config.yaml
d_expert: 288
moe_layers: [0, 1, 2, 3, 4, 5, 6, 7, 8]
normalize_top_k: false
balance_loss: 0.00463
balance_bias: false
init_std_router: 0.00917
lr_mult_o: 3.0
seq_len: 512
Below are experts of layer 5 (counted from 0) of a mixture-of-experts language model. Rows are named router (the router's row for the expert), up (a neuron's input weights, with its number), down (a neuron's output weights, with its number) and show model dimensions 0-191. Each number is 500 + 50 x the weight over its row's rms, rounded and kept within 0 to 999. Numbers have three digits each.
Before each expert's rows: a language model's description of what the expert responds to. This comes from a sample of Wikipedia text that the model never trained on.

# expert 13
It responds to: Head nouns of institution names like University, School, Council, Museum, Church, plus age in "at age 67".
router:434611500507530497571498435555528467587543502465559531543439484558549491483566388458517478500410481505495517491521563517574543486514520463488509584421484458575546555577422458584496501450480414453561526454502542607549428466486579480546562553560501527579467486411524488509591461544519459446482523510594503504563552494474455451388502468560526478514508467500449496564471413548384507458502462530421401473490486429445380512456575531522527574483497498471477522500481547504494568618462489532515455433528456485502548466459450481569526536483575548445399526615463419524548418468506459520
up2:480492517514501446444548543483478604399585562482549422472459542538476520569580530407465516519488566551537569473533460448507513540461505443490469464491516490568546475488637524563413525465425598445494410492500448487501563462487429427599552385411495583525491495521472499484503442587443495498520529474528439564383467506460540416492584450468436501554506533538441582446494517521534479508497469540430468344544539496422529409512574506556476536477497492463476499515530580559415508569493522481507572489478531556494497567470421507530442471494521522646496492485546505400504486474510500438
down2:405505481426470592512512518538484529535423539539490467482545622543511502493485606486436513523483534554470501457503412515520468547537495514513561597578480617510498468458524501444465522511586469589569512547487470600569567522373509436489514446500520531582399479468482462500474508454391535454471501489549520513573412461492545614400601476483538494552537536404578456469552495487489453587479532553550550565548492498439462493472491487452505527451494507558545427624505561504471464537524552522563594484488510446536551468477538425479378487533466546584457496482421551490427485510446558485
up3:411463591496552553450502518509522505430501455520529475432543492560420528525548514479492525556486480548580523503471568370372454472390506491563516546565551506509355445509465492506541480536487552551478510521543409450402504421421564575540473539460531497490544466388401539469486490426539553507513469511471458535538511462526445503535575472590482507466467457480447609447562521519443446479561507467444561547447509511565540466422565474508470540531452490509503498390514459473495528578449602432519491468532443492446554483480474461569497424518527405570427542584509474469490630479520508439
down3:433510504495534503530513469441502503497507483456472613544479465539488475435498576537457486546510491412613548520516469553428517487454541443457371565570489559450516466376602564490578498555444489544433548550492430479532494416476460569458496534517477567564427465544440538492436480482459487488467484506479459467446506529492600546411639563420511519542520490480518472525581494503470574400512384546552433542522499517463525497519506430478425500569494475480570434488483488425517532565405462516494510476533502397463424506551536465442413406534558493494512514557529473522401385568509567519
up4:495438396444658529505485442434520456540461506489478550507520467507490525496559529579549422441458463454463471484549492446498520492552513474465535537427443433561436518478515471528473493474464521513606446485468546533466473528420408601384450540507529486510510511515584561520549530469473474583448430520499568511486516489507483470431486560487544476552615507502554558513498534504438454529468533441495489518476468478533454476463497515495415533510510526439505477456569511456577557517432495480372429495559502456481456499499458755482514565575542499556467484521585417534447549524605556449
down4:511435492488490555473504582434570529519588531513510587401455423558504466543529478541525636599569536510568505453492495572512492551449496449532493477494459478490474518484517406478410562451440511558578491553570419436527433478512513523553511489532518471474447576564450567477485534550440485513437493480550546448630535563465497517495366439405502506483513459455540535457483542576417444465493442519439434505596428550550528512441493376458562471479487516503428547479549425470487473595488609537581506496473531520547475568475507498481508410496479569439509486478518515604549505605477460500

# expert 17
It responds to: Nearly all commas, including after clauses and in "As of the 2020 census," and "however,", plus "), and ",.
router:556501388505439480536424558522422563503570566506506516614510442442431484548445603467476534465529535521444475404569576466430544568525553568449519553515537519515421512508579455554509568568514442440491546519506531562438523509429377507522499428559494480497536447518497580433443477463544569586521522523445514441525512438512461521466426541442498454504518486431501443462500488433506497571478429546510551486463485438575516544483575500538526496430505496541548542542502524440550573370507559486573569466552520524499538442470547523433556484471426463469477408386554442534595487409504451421
up2:497550519507547599474501540449513558493458537477494542527551543529478466540506508504478443597601459600421417601502465526527508545435458528478529452502528561547496491503482488478500471512482547561474483571529658454506528439497491500473662449445477508414530514608532477511492460453512482510474430530480467476564487494499486625481464451554539515576506590422470491442478538465443562459517541499396570466482533544553499469505511535473440477506504515525465444439689438447478391436521523478471570519551450567539529477483556511558482496502543469384447591521474567418545557574448515484
down2:459546468425482465605587433434494475463464505482548434458544547465520508539543448573443463484455553463434562408451605514457577474445558459452496521519537531481473533593478587551512442443502542540477557499561451472409495456489503484511534514480547493514494509494570548458457431522455573570494545460581502542476472563564551493462468544436538528440531559562586459591490470478468602564454424541475564488472473407454461492522477488527594442492576565392471511451527540557566467454529476485564528413524407547540553426516367487538499567479560506500451605541487400557439486554465498525
up3:518463545452535449477519520492455528558563506431452455563453435411470541516441494504543494417457482450443550462558508449503537567382472596545475477490514478445388509529491582559547519501529500485526462425552534462487464445453536606663541491430553498564538398527464506450392549489524528525501373466439518492530463488428472447562491436513510455449499481581515543539400508499514530480539420521539518499388491421510487525603493574555511542628604546593496477472557469511559465477468522423492471479494518442477454493526548442527549487550502498510415588464495478485584430493543463459
down3:556579541500538583485576520624579472442465493529363626529504497520522533464565523554491559526537468489593530561533458487548468488570444549550501487486450511515607556438577524462535471511451578523495512344413517559516541472557457457485426501536481411558516602476452477496588416509528429466459483495421496549500524509482458523491537522477503483526468527464566501534553463483608496541487472444520472507500567506541561487445519483487474432598464500493499600455355497455500504439544536446417557479450515499520546507452552546432497489556445558481607531454448496445415512566446486553
up4:499477462536498339536513508478533531530530484484488558521483537568493521599477495468484509523477494538538499559448489459465529413536599528488570541514505573549528466474505598507457552533499485481537377527528500483562440409501566468501514477495513632562484605583499554450561535571491519501353488497482521542464625527461481531463601579596543509453486482500454516474524448501467471526460547464511441368517472500487407354472517511519538568449408546530524374477486502461475523475514479523375539496516474506502586478493518490484442489592550542468565437481504488557591440439472525526
down4:542409433518470497495478478504513541430498485446494492440472459483481466506593552487444381563484475518607565522561455551419497515559558531564575398495493530421485464556494523541503531446450454528533519481487505590511549580563530548604451453476497548481464403493499542436495516596451473526473491496507574554413512504531438484448469555498539518524497521460451472557472498545543461459538476605334549460422580451432500456506483495541535571546424439487492527548309501461511490554528502488562423572525481526543537534431543478432489481462494486559542549487446409484503426593458513426

# expert 22
It responds to: Field names after a list dash in infoboxes, such as Born, Died, Height, Country, Location, Years active, Coordinates.
router:532452459591493560487504448582586527466495398482487564452506522477461565603420452476514485480460518438416529543513525533443413438577471433521548446507506518446533536573546544488519467514523537465498504488569552532486476576572604577532538599562527496553448518471534455389542376487506505391529432536497429412498547398504465457501446508520480510450463482537483488568598508460438505596466534588484519497502528528537436557494431480469568413484533429538486480571543476582539531592483493571534494450469472585489468458516493529539469519479543554453591435453479454417592481519599515448
up48:451476499507552481496439501475434414526477468440481496546520529494483521585553479548541448472524484314444547520439447536498518445571448468438530448519566472497550599482503508448476574526470575452511483539469505496467531529458578484458542518555473526458594466396431492499400524524444474539493456471520463583588460545559495533493563408474494551457526438495480591477443559430563489495526526513502494465519578532414464480472477421446570438464512502507555550445585539475459549508498509494488481458603419551522475535553461520526603573548559548498377532503555422526660463556427579511
down48:498464488450484505511543540565476427498507454570424522481497465481490533454515459466525465476453482503452495533512556535482439505524518631529444498518452452492446491488444522495468599531500548622491521513483564442471525518567400546553533499425495546426511559405544378548464517430482522468484477526455542572583572506455559495510439475467574499416482590543486507458426589537541508346472512453485474572493579424465461577476460522398582584493504536461492569358616491468556467536461533499497439609550400438510472464509482531526627546496480453527508478523430484458529529528463500530
up49:534476465491515420519524634488532376524544401412476504447475567513481511493565521639453520514506480518547424582540480530469441548435538580454495474495496515491504451469480502554563574484474575544409498495543452468446421514485511500553445540452495510497477528529527624495506447542435519486482390601525504481467515518432492511460486439526556614482514508599484551503532511499452462438489483405444388516512624582528580490484511522468508512631515413504464526542538465530473466528526470389486470552594487584526499506534460494498549505526498504550447472507577594385465457589474511514
down49:527549435495468529483399498459556479520501501504463526442489450423575453523488416470519453512417424541476471541476488425476502446547455499534480516514506448563518485519411555524528439450496414550435519386488571560375461623492533536442586525490511442583549528471487480460520525434439454419476518532503424402466497443545465612445516528514510491460510528537532481403436434481583499466610518443409553525528514448469446513548482440556440581456458497508482462471494503410506486504440493545544524465455497561486516536531554383508553533452490519318546466522502456509562480497600570450
up50:545474557491503477444476472585490515538438476430497556497482544482464541520463504635503545503604473513521487481466560482496518451489518415426331517485544530553503501500492497455402454481433478504510452443510567530529526472567443419505583505474482421528551520445449509387444456517484498538503511557572440490407509490547361505463530582520495524466469448505544631425538554623460525558491505494581518400477493494562439577413433448573505451434480498521464506501502553486533552407579623507427502473467509494462469598439530479542550526585493533488530496524443415446496456517508467487
down50:454433452504446487538531505430517434507447589529440505463518457487531449486452475525473541586430545530469445482535491506543500538514463527379543458475449494489510536500440493473586604516496445487547542555528419452492389501468492572539416462540470573544422512408492548549476604524525417438518523555434576544514450563452543448470391542510443592486504504554502499506407467523517429394457541478585444577542498517460568475457483464451442510453509418436448426518474553485567518482444508526445463459579436519609606535507522540478433539529442530560477513390430528481487553443486607505

# expert 11
It responds to: The preposition "of" after nouns, especially "under the age of 18" in census demographics and "Treaty of", "province of"; also two-digit numbers.
router:522620574553614540531525451579470451553506549485501543368440456514471403474537490597518492523562518478489487498513477482465536510522542446460553503526475450432543496483443473488446474421498434526442557523530503629534428524501492390521511483624500580533492487567494476544582417524562617460549470492451514431508478454462549512478444460534412482537439514470509541538520428522552549630569442507589410534508488537466560528526444479517464480476518448535536502517470484516567556566442474505526434565534503509540484363540556487510589448458426488475511557512448466374500429465511475553
up1:395489495528467513419476571511536449568444506469526528438473460557480517471435524429563420347496448458506507459498432528501572394506484461416550486481568583407576519377449521551518519437517498569468419515533509481483486503520526447503500579430546485502518511559583556530554486540454522445488500486502537601506556465491515497584591486560520576503518465532501497578503461471465466497515468545558420470392512507563544543489645562474472467626543532476550556473569527490443507480433475522440534500503477467495390499534503436395580494543563461494406482552473382522482485458534483519
down1:567432555492483565500465453564508540497516569523488431520500486581529632458446484506505522520478468549439426484518371512548506524515538442493454448561472551464481469548509572559462509504535492595509493447454522507457554459588457492501623540510446525560562563482486478522492551554434569568404516479550456522398532407519449486380575480449509471534526466496580463561482470512513511562361541532542438551514526569462569496441472542408504591476490557522423471489462460468478539445557457653500541460429508469555473441518384513465533495438494450487524455508511484442441513497436396456
up2:351568489491444518439526535449736564516392522496425449498532536443496533467441567428488510618506455428474500493467551460481509436490568498469460562368554550444494527404470495508503498421526508475502417441458483530571504522507436606485558589468526463493485498516511473527460509518499493497445488514453492438535456484468421492448469436492574535503484496511539442558471629515541483480481474505625501480533505470499482562575608455529413495506492511540500549508553508554530561425499503486439446515475464523477458454447530460478514406473579494474521449546505502560536392577501503473
down2:523621398608481513478461538471477541545584443552634555582479550489521480479482458454492506484536513364483552575540526454460498502505494610469449503544453423519424510529459531441554531468408449478425567525523490489516382432566476479510497474522421462492543527496514538532503419546528411473559583608471547490448493453552534547561559561555534471564446457493522440511486509513507548424590481484510582549508531429507551533438563566524532520466512496474472553535447398584469573476569460543431513506399496534506507417440443522493516491520403466540449505491494492472588518452456467587
up3:496504501462557549540500491509599434542507489558543500524585550452443522459532420522485461460482468522488496446506615492471414484400495461535521545529453555435514480497488455566406415490467518463544471447498520583491330517445388544515599502569487443527486463531497465561562476450576462490492515517395518534507586587475462686504475532510543522454497522524526516544463444510538609595466432494536529430533437440444514411450528463490503493428483427498569482438530569540542425448529406474475584502528522539437517447554547528522458433471543478482476428522431556541523477512559511498
down3:514473570482447574368572388474570531424530457430463526465474559504559452495501506479549542475472463464457509513429511543391516488495513489375504600481447452505477439497497522474527517546542420482499484552479514448595483478563565429469479489448490593525547446500455462441547577414457553433569437645495516539518395459440484509471504630425376543401537513514545440475458437437507561503542520536494485511559530492517513529463449480487585577551500477519519539507510469532581546438510550509574489597524454501531544529530434469515497580491486502521538523609434421526534475561528525459

# expert 41
It responds to: Forms of be like is, was, were, became after the subject in opening sentences, and == / === section heading markers.
router:454481426477514549516383481490518542415455427472481525525444472461535498464580429454559548446539478487526563535432473504470464439473578471541448551555593468472533545450475499455518527483456572543491572414491551606426482574575544431520540535451533468443462584557514479502492492543508592455521514487586423571502551469489473571468519542409578516470427489460416532423532517475564547379442505428511440504494460440540466532536398567423560554555406446434604549504532540549444507481530493533455536487557446511489479420514523540356510484475412457546529532489543528474441465488446506439
up1:488453534555555540533461562475443453595517481400505480517578484541516442526466398483525501507501542569363474497528508445444505506496458550417360451619501537532505434522470538494513528504525576505426539379567438550554511496571482522496441506591476479569469463523361463537391570477476379520527435486596533486567510542521485508494492574441373428426501568488567462505463503593442515532553578489493426484423493441509478521484506525527432492521484493540574564450520452512468525518468545480518526524487492568491464537535551513553517588462478560540566533425477574544525507542479481430
down1:476483532499478463505485534414410572466468482548444459447614493467556618543562500588417540534364537465613562557447502512536549458499400470536507496505489599596536511486547508484482630464514557528516488584547480449448479475457520546525485545486554411445518549439510511430564544507548553483406512557551500530510474489503453536452548523502523528478449451456452555534505431505483524527457452550476490552533562505504525479473553445544546516483552493486506466603368522433512454439502418582393561447484449436624485384420516493480440501487555504449562517580517445474494500468543509508
up2:526569502537519521569478570495495514498487479489492553533502485505460527485556467490597438493467453435547445547501500452538447513447480402547560495515486447475390496519548512514483538444475488427556508488487478556451504462513566556618517476589501563529482519497471485441473400516508461440432491550547502490478434458421478421525469389507462450410585475459503496529442483624529587410535507470464486508464438584514533449437492487562563544506517440432474534579550527490428463567467447521510462376530516501463453456498531535580460460434506454470496531504512406533674566430383465645
down2:466440461462548501531447542536534382579467496519461566576451472496478608478443398556526503468542493500490526493465513617492539547475428471593463553554496457495560490555409546573564504501565479498469472537579496381502530533520488432456459516510491434446483543473471502632480598516529460554451556423587393482531519554549496395436540525542514410482502445560466489535539553520472413578515538636527426524524504590544471581534524569496472516484433573413426495479482500502506538552511579526485501530539432488462569522526496484484538536434551544535433545396500518460479552553521483441
up3:407508538539522535506450575516551534457531481474582455561407462496461618523427527524578549509468561554491449557474417557472535578483354508465539570485510510484486534537466529549480501508470550426562531512432490510620592514436504632488534441425505497513478594514535453519459470355498521498559574487624609407466407572501508499469511532452483433447518548491603539416451461422527483454535504479504516501472540458483534569435476423514522415499478446455459568508504531466487474549535498398556423515483456498516407509526490564542557510485485499428490524507564496471517555512469507558
down3:467509436535407517545497581471558457492515458513527435489538451507504564480535527419586433565489443514463528468472483427457549475524510411426404451516546458553482447597546458473613432529512450608571501413499501466514582532523535560393499541559495426457503582472346553459595520409484567634390440474467450460509467560460500476526572516568459597510489467506447543498448595487439487467532583567555423500487498434599513453480540495484460475454521548440521465521413505507460504436503520535502564494480517496501444506526520500502592517549509484500553571466526444560448519488520477493